Below are experts of layer 8 (counted from 0) of a mixture-of-experts language model. Rows are named router (the router's row for the expert) and show model dimensions 0-127. Each number is 500 + 50 x the weight over its row's rms, rounded and kept within 0 to 999. Numbers have three digits each.
After each expert's rows: "gets" lists some tokens that make up at least twice as much of what it gets as of all text. This comes from a sample of Wikipedia text that the model never trained on. Tokens count by the router's weight.

# expert 4
router:513477459397477577549544467497474498552503604439500584501502510490432586534456570513478549591517579533483557635566520485515577516540483523398482425418514513577540532459495555514523530533519465534448518541538544515512498528501541451554526523485562456564506581621507553419476571555516594513469548485460449565436537508415437507468530433478536533523513550442528589430539527398495447560496
gets: "D", "S", "P", "F", "C", "G"

# expert 72
router:540500462528466555488523500525490529516448607542531484510505525535553583470594486512468546486535568501489547455502541569536497588599534469455476447525524450492442579477512490441504428493399505444475451343475482459415461438461478500546460479384540448573566529577430508467506517506535452534583569473469659582534571527444529548566458518444533509440489436460459464496480514497523564571464
gets: ":", " |", "-", "|", ";", " -"

# expert 53
router:421582538498579461446520609503498484523575473506531501424454561500513451556557595568495473453542434457483445444680574481545436498475517478544487462524609464507528483426472446527571541577439498523509506457457502527511478467469484548485393497523563495543446532409523470507459531491454500450464534502549580568493568415497400516472587458494508534550398474528564483515504504539474583576499
gets: ".", "°", "′", ":", " .", "/"

# expert 78
router:461444467550528474503516511448458486542464410554472448545524543562556457570446438566431575523592444437405546419479530456489497401433495517445469516528580503550472457543420522565556395424539478497585566558518418483520435532471470424405518490535525555462576432436577422521463552507530512454481550484441478548493546509494550492547485435491504466506564457515389552575466494556462497435520
gets: " to", " in", " would", " on", " can", " from"

# expert 75
router:561512402585538445473451534625558475550477492593498551491513446442558480449468481525502459523532478528553508528525523590474569462447481498527538537480499440412507461551464526529571465545562564537418491401422516568524647504602513479448470446584478584473480528460540421408455497477533536464446501526586442567479506446574512518519493439551438427512497495471428528496558526429537557505453
gets: "in", "e", "l", "li", "ie", "el"

# expert 0
router:549522486443566564425467528438428544504386496525525543496508467556508508535507547526469489451469541475484480510457424418601474492583476604502477436446535425532533472453532486471501455496556610587580586535503506441530486567495553489515597499564557548463493480492421471560438525477413435586565459569449435442476487452557496485454539435493464525563461490529585419620476464481457502442544
gets: " South", " that", " the", " this", " North", " all"

# expert 80
router:552614506516482462461499515551555474577462528462548530564538475382411522569553413472497562479456541499441541391427557450507532467473478533549465479477494501542531530532462442547489419488501519496586418449527563493525489519425464547482608549416512441527463525453497535459585428515458548447564543579560518508407546510506423574447527543502494488447546504574425498413469534470401414478482
gets: " the", " The", " his", "The", "s", " its"

# expert 74
router:492554518542464447573566480424526498419511588446500496528560482432565519500517588588503479574493459428441557458400549551431475472527529491484600438523524501509493496458530575536459475521550541471493537487477513519440475458571544474480443479422459478569517433472531471498513600516475442382464483463443544426571439548561393526421521450564462434416413467517480462468569461559514559439577
gets: "\n", "\n\n", " \"", "-", " '", " “"

# expert 12
router:540474417486572581560507537566436478486512528474452557557538508546555535544442582517473486557551485446552456597468493536520522445504579460459441462488441513491574522502482598464568418542523475527496512553455517385469544454488511540458485428547495521526440526527511535577518390559452469566512441461446532419521475434383497410540444479532505385448430609474552537523458405463482479514470
gets: "\n\n", " out", " Location", " High", " head", " Country"

# expert 73
router:496589488486550469512514549467441600543556388447517537554459526526518563441434504444409565458507464514497462546427469521533542485497510471535513587588569534451519532457440536477517371419555542524470446607435545566433484493426546447448461545533538463569419605442511545429479505501491485453457476498488469505461433566418582531514558518513460469507477503566506498497536448565425565548587
gets: "s", "es", "ers", "ies", " people", "ons"

# expert 29
router:522572586439495388470450409465428377487496424513504428534414527544526517548490542475533560563538491528477469570461485612478494493527467565488515560579469530532420536484510531538512387482527486468488578539561473548633569547444446525460562454481520504442537472520495586461447579516469570506549446532492517527486501578445553507434543504454411455576533515590536538467466559542509514509434
gets: " was", " be", " is", " were", " been", " not"

# expert 50
router:573488531479568421534455553552558504492475485489507597583557580454570470484439533469527389599457525558432462619456450457521442529479467556563516567498463499484523519404378541547464387546467426454479452451491403554452477538563442432533512514537532562481444490438605562451463521492459447529469551516528531494502447455488534422538454445500552495498540444461450453448489570513532511495488
gets: "se", "ne", "que", "ate", "ue", "te"

# expert 15
router:499489511494440486449503493376506476437483643573471495525476483502516486465470560479582507539514474512510463471524517543555520475594461479521585454529485497521506504465480590497451503596488394560546533438465516555523551566437555613484578578497547450528501545542576503449507570526461610506514515443493471425509477458582484428548487490465423635523479425485460542537420513445421418434543
gets: "=", "|", " =", " a", "\n\n", "The"

# expert 67
router:509511419471454498500525527472505587510547459486550529539523472470500493450501398468538436434541462559489464468471483477484454484554434563577485449458504471452481437586509370537537351479582443472528440475615545500493482494491493411528553465525533534582430572422468510508530458531523433533436484478591519463447411483543429370554482502528446592587434532488518452444483534457466476449471
gets: "al", "ic", "ing", "ical", " and", "d"

# expert 51
router:548497462438415510523491582445521540596550473504433471491443443474462557530493450485555517576515489520432550489531511574397508502399477568446519560414492554550598529543530541500509614541490541533509520496437567580495433568508553504511458441585510471565604516474557500474463590431504573429431516484502487571420458445508426405487538512501385528453472574473546567548514495495474481509471
gets: " A", " C", " F", " D", " U", " E"

# expert 92
router:458541485492493564580515591596488601461521564480595423537516510619423395508555530458438519490491529530518460558494506539516481536486513410446457448493416577453472565491493467423567426510519533541506478515421466392478463455518500492476396469512509418529463456443446421530517490403527477462560570574471455452523527445454490425504463491533513491520445564538479453493563508564554555572590
gets: " (", ",", ".", "^", "-", "{"

# expert 82
router:457433401568417549501491446509411420506477496480453411494609447516455558487432600536408460512471551541585476559557529516439496558535570452522536516463520472460494456545523437400469451532497492456528454540574573525417480443485408404511472527544517520477484561544398479455538498509421495552492512539496431452492498531482534442491556544538454468514461557503429571380528542479475501591449
gets: " |", "|", "–", "-", " 0", ";"

# expert 24
router:475532522475567495512596581513423463578524571453425485516493512477479413546467539491461476417533497411542457536496489579543452490447536516601564471458540437384468563517571474588568509480389491407528472463505481430516409581426451547484469538489467462554520501427427423543540453466543528533568486466488505442483475448467564441527479531526602391488506409565471508537468499499494486463446
gets: "-", "ing", ".", ")", " Park", " Street"

# expert 60
router:537544442566486576592487515515565474530446532514548554477528457416561477388506531537516507548490478588479503574547452521525523501471464554455465446461505529412465516510555409492604505511512551550489552378482516531540511475516568564431482503602526581476548436487472513416498448587502575458572404622579455548445492475488448541587467502545504471517579525453460538561497591519500547497443
gets: "t", "k", "z", "n", "it", "an"

# expert 49
router:539509525478564515500417569465442491456544459400435516407450567518437508467560560439430539491534532470428545513562518543433515546471399601510420474506506466538504437541499492484533605580548443505446497482481571536462494448525594558515454554506422454535504476525605443434550406552541530489495563532403416560513496421439457492427486481510452516579488383537534476504495498504534561506461
gets: "N", "A", "S", "P", "L", "M"

# expert 11
router:354544539436518583503460529486440508558607520506479589449506508537433552521511539474466480480518619493512473589505482518490416422559442430537441457497427434487452408563533564399552502544407488480517528497493538505545529492527563471450586439483538547577511635520480474461547504526504449438519516443558483531532532536451494451595499475473476578472511475516508553537509477439586405514451
gets: "  ", "|", " 1", " 3", " 4", " 2"

# expert 52
router:559510534583549490509634445432495510538448456490496512488498524459449533568445514499500552512521601521546456418421503446538557539600408446536414581484486503516537457515503544509477396512517479552445503527409443494601522452570476566448589548561505505522510554430464495490518475541479507397514474543475460537468504503431384458466520564522458454544432530595445472573531396544426482467500
gets: " a", " first", " the", " two", " one", " an"

# expert 18
router:503450517438482572501470488514594525496480440583398521540550528449564586543502547462479502496473526520500570586474468479478477583511512514543412467555478563455451498479547390466451614458403540485588570506526439556516462427448496542541520555499454459453585571579535514569501423511515554540436434497526621466535541467573505534523514433527479598458559599551544554453520454500505512456509
gets: " May", " August", " November", " October", " February", " September"

# expert 44
router:506592510474552540408505445486451484552449601503529524442402481406439529597478488577444541409481563458461505456459503501518471503551496522482556504421531455464462524505557468466537521500480409522521455382532515529430468564498415405424535519559501474491552522441504429470496426526480447405437498499543547509606459496429547479517536497446514407459504505515413495410382536425472503482450
gets: "|", " the", " |", "-", " The", " a"

# expert 20
router:561481483479570586554581496509467598523561523475453407540498575550457502484466447474496445500551471531523509692469550445565600515528426445559556565426533511534437557506504507525413503511412511563479435497549554478562507511591503476474511562531426543505528541492503477564461433451545590514501423499498518531495515503478505481468612507464475530570524417474410456472431536466523457537581
gets: "st", "M", " St", " st", " p", "S"

# expert 57
router:434521551560458516456429474519564438629539553453466556500440540617375515490428601550457482501489533519569504468555475545523437496500502604507505495549474516559530573525563466434534542458472396363531464509443441550517516528452595484432471419582558479563556422537441486542504500472495577505563487469536463542490519475534540425512465472485479551521533535497532503470438583550513571481505
gets: " |", "|", " State", " University", " New", " Washington"

# expert 37
router:462458494458456509567482483534470532446451523516441451528551493615522479460470494587548540451425555498522476432588629461461451395592485488522609469500543441473492457515492538559468525533524462515538479500492518488507419450491442458578522400423506518469496459511533489467442518576417584577556549513549408408575521604502531562552507405549474508500537555467550485408561523546459523551497
gets: "/", "–", "  ", "|", " and", "-"

# expert 21
router:447477529478488629544552581461474427539439525475495484524539425475440518501542515486503489509583432610520486552546432470525542488454426512474437548476621440436463562516612445488488521383594580552538505428631416541471488449451568471528434498556485548542516498577501469451519501546484537439559497540591519445496485520460427435488506541480507524482516458414523513547540547561504546468458
gets: "d", "k", "h", "r", "m", "g"

# expert 70
router:523493467437623546476423558578382572373448594530485513472482553461596510519502412597497428555492515487463455514469547478537557492503624454513445455464514579507539511529564508454547392560481434516538518484454450448541466466506531577439474452464506544538490540460501555459536467574496439575536503415433550531522527520475509415597492498543489479435472532499561552486483536425517493551531
gets: " by", ":", " of", " Genus", " Born", " Country"

# expert 88
router:503435466478531519479434522569551586532546522531485479484544567521484506426497523454467490525416522560609439562526523581593447579490512421531621553526526569395474512491538499476471451504569475395443431549416458455572435532485564548547474514448520424520471567505519491519447481542495476479499455496527388554471468565590555422525546541473467454499504494475395424436542473417500457549463
gets: " |", "ss", "s", "ers", " Team", " /"

# expert 2
router:555582575494509415498541438468438407483517472563575461529500545527517480591554470487501562534614442460447565477426441465504492464458480460469525532519530520465470513440446496518505398401496446425518502586496452549530545573441437507458610531495514405496608521460452530518533578566483565459551410569461407442456517526451539534467521530512465575433485432512439564525483536527498560440470
gets: " was", " is", " were", " are", " be", " had"

# expert 87
router:566504496464488433457475429479418492456497410543575435547510437570453479486503447606471581481450439446522571420477508449482511488522419492527539537590562447469480506464525492550505415474458565593566467480460419468479454526522426475546482402521506507452535452444417518506547597418412591518523564530598424557569510587507499476530509482404511549557505524517461473490462547573531503556468
gets: " and", " or", ",", " to", " but", " as"

# expert 83
router:536571495549448422551456468430466465569444451476530495547539456542512501493488416436542558527506410432378618540407504434527490474499415582536505566524567522499578419387437546501484443398548566440572436560519415450534538552487462595498541500505497473471548486472492528479519468494430566468528489440490427487469482495545418500501504537501483418487511507567488547479552483441434422497445
gets: " he", " had", " has", " it", " He", " who"